Weights of a small mixture-of-experts language model, trained from scratch on English Wikipedia: width 512, 64 experts in each of 12 layers.
Below are experts of layer 6 (counted from 0) of a mixture-of-experts language model. Rows are named router (the router's row for the expert) and show model dimensions 448-511. Each number is 500 + 25 x the weight over its row's rms, rounded and kept within 0 to 999. Numbers have three digits each.
After each expert's rows: "comes before" lists some tokens at least twice as common just after its tokens as in all text. This comes from a sample of Wikipedia text that the model never trained on. Tokens count by the router's weight.

# expert 61
router:487480498478486520470464488542505466492518550529476553447462524508482472485475504553503500448507481483456500475525450491482452542488506523494490492490512498497493511467462480493496498580466482
comes before: "-", "\n", "|", "==", "The", "==="

# expert 21
router:515526516490515519479523491545459469497481549504506526493510476512474530524508507532504527485509492466509520510494468524515539481486531512499503447513502512488481457517500510492495447473484516
comes before: " ", " the", " \"", " —", " W", " L"

# expert 56
router:536542534498535502521522484511461503458485576513538519513518493506452522484508493478486517546510532484518485522448485515522540498524495504514522507462513520529531510455458536454539522479460478
comes before: " ", "\n", " —", " S", " %", " +"

# expert 60
router:494527496501523510485489493516506463499516514505484523467483491485493556521471495528507529504487468490479480486478482520495539540505471532495528501506497500488503520533496456492490527483511495
comes before: " |", " of", ".", " in", " for", " and"

# expert 40
router:483502501484495496528483469499488528524475527520515460512452518486496488503493485504476449464523512494520493513473538525476491488494519498495528467484497491510498477460509516542528486491484473
comes before: " |", ".", ",", "0", "–", ")"

# expert 2
router:540489538485484527468498486546491466457528512513486556451503554515528527492496502523511504522485513503491505482492528457511474509517520540461499479469520505493535509511466504497447521506525497
comes before: "s", "0", "9", "5", "8", "4"

# expert 20
router:541497540493513536511508507482494541493544539489499501496465461518464459526474551524460496531514523513486493473436509515538497465520436488488509565471528509527523449452477505431504503476466470
comes before: "1", " |", "2", "0", "3", " "

# expert 43
router:485542487513524509508536524495464499531532488491483498479512494507485457488527503512494455499498518496539478507442477500470551496509481516455508482478491507479515469474517508507469482513493495
comes before: " |", ")", ".", ":", "–", ","

# expert 6
router:480487541472545504531526470501503501524503512513517508488500422495528489510518476537462487482486481483518499465475491517503522457486498504493512490518506506473507505489475511462482492478458518
comes before: " |", ";", ".", "0", ")", "5"

# expert 39
router:514484417512509477513515550486481516482523500532542469521550445495482524512487471498476482512522508490544488547527480502517525506463543472508518497450514507497452517513539496572503530528512424
comes before: " the", " a", " P", " S", " B", " N"

# expert 50
router:486547489495515514494492506515469481460524493485540501476531491528514465500517518474585449510486526554494521412446527508479486499498482468463513498479529478525537458487518506499510442514529500
comes before: "0", "9", "1", "2", "8", " |"

# expert 58
router:512493474510489474542508503523504484520473502477491514482499503448511505517473479507464472493501524475475493549540500494529492483484508507525472503545528546548483474467541458550538498503533514
comes before: " the", " a", " he", " was", " his", " it"

# expert 3
router:523512517507461501511486486470515490527504439536471568492492544460497525507446499530478543501488553471526506493520502508499493529519536520523446514491494492528499532527544510498511507469540489
comes before: " of", " to", " in", ".", ",", " and"

# expert 57
router:512524500414484494510548524490520475502490502472493480487474504456514479508504491489500481488493497476551508478498547481468495478502523510512493503541537534522451480474465485451531524540518482
comes before: ",", " |", " (", "ia", "a", "i"

# expert 51
router:501468521506517475508443542503491524473488475544474478515496465520494464512488501534471468480514477514497482480473495549512474487536486499493519550484502509505511497524494506482530523460491530
comes before: "1", "2", "3", "4", "0", "5"

# expert 38
router:539504511510530479504513471481497464473505508481476492520485477480527548531526490499551560500490465478468461518493490485516535521488471523533528467487531520501522522495474507441522537523493517
comes before: " ", "\n", " S", " A", " R", " \""

# expert 28
router:517452538477472515508479503491468492518508481502521524474448543459522518461497496524502541551464526439503491471494516535487469558515484507489495520512502519508511561501515501499519516506534496
comes before: " of", ",", ".", " and", " in", " was"

# expert 32
router:490518521534532471480520501474497500497524484493520521483488494538540511505462520487478519502486511471438471531471460466532477514507499505502507477521492556491506529514456479447542526520482472
comes before: "1", "2", "9", "8", " a", "|"

# expert 33
router:511507485503556572510529476509465512461521529483543496499516485481478511505481507515506548557503472471518480545491502532557482510528507548514502478550541491522468488463475450450509519457503495
comes before: "\n", " ", " The", "S", "-", "|"

# expert 0
router:488447501494470494464497483484540460484515430466515537484520517472455520498508543498488522533492521488501551500498457520506450555512511502496511486478559494470506499587458449523491546501460542
comes before: "1", "2", "9", "0", "3", "8"

# expert 31
router:448466530515558493450499513494488515495505498476540494491464500475492510486481523492495525469493493496455493534478489494512492515515529477504508499500492483498522501500454491475507544508495470
comes before: " ", "\n", " the", "|", " a", " The"

# expert 8
router:472485547549456458522474504509505480541489496492454502500484475545501496463484498467488525484535537511483556481542488442470524479508474470510498484515507508495504537559493522516511506493510524
comes before: " to", "ed", " the", " in", "ing", " by"

# expert 25
router:462506491503544463486487493483499491482493545545470529457532487558525525485515489498489503528498477479503421508463533491508531513546492472472517516523480506486477521495455530461529484519531505
comes before: " |", "==", "===", ":", "|", ";"

# expert 46
router:508499460500512458522466493552487482478470468459530519530521557480511504517491527486514544535505502517480449519526492492520523487541533516526488502504515541467510498469488461468475498475473524
comes before: "\n", " The", " and", " the", " He", " In"

# expert 10
router:467498517527474480522537505477491538531522457491499477500465558502493509525514502490506508471498503519527504501479486449513494493495501476486521504446522483472510457498493477511493518520510472
comes before: "0", " |", "5", ".", "4", "3"

# expert 1
router:495515537524520482539485520485535494471488507485509459488537459465454508489520531492518527493507492486518515498455488510486505490520435511447523511485476527514481511535511514502498528508503477
comes before: ":", "\n", " of", " by", "°", ")"

# expert 41
router:478503498449493515483506479513478480461504505479518559466498525529491492477516547471505461495522499516501495472473482533502450532529546491444526472508532456517491457461515477495460477503487482
comes before: "1", "2", "9", "0", "8", "3"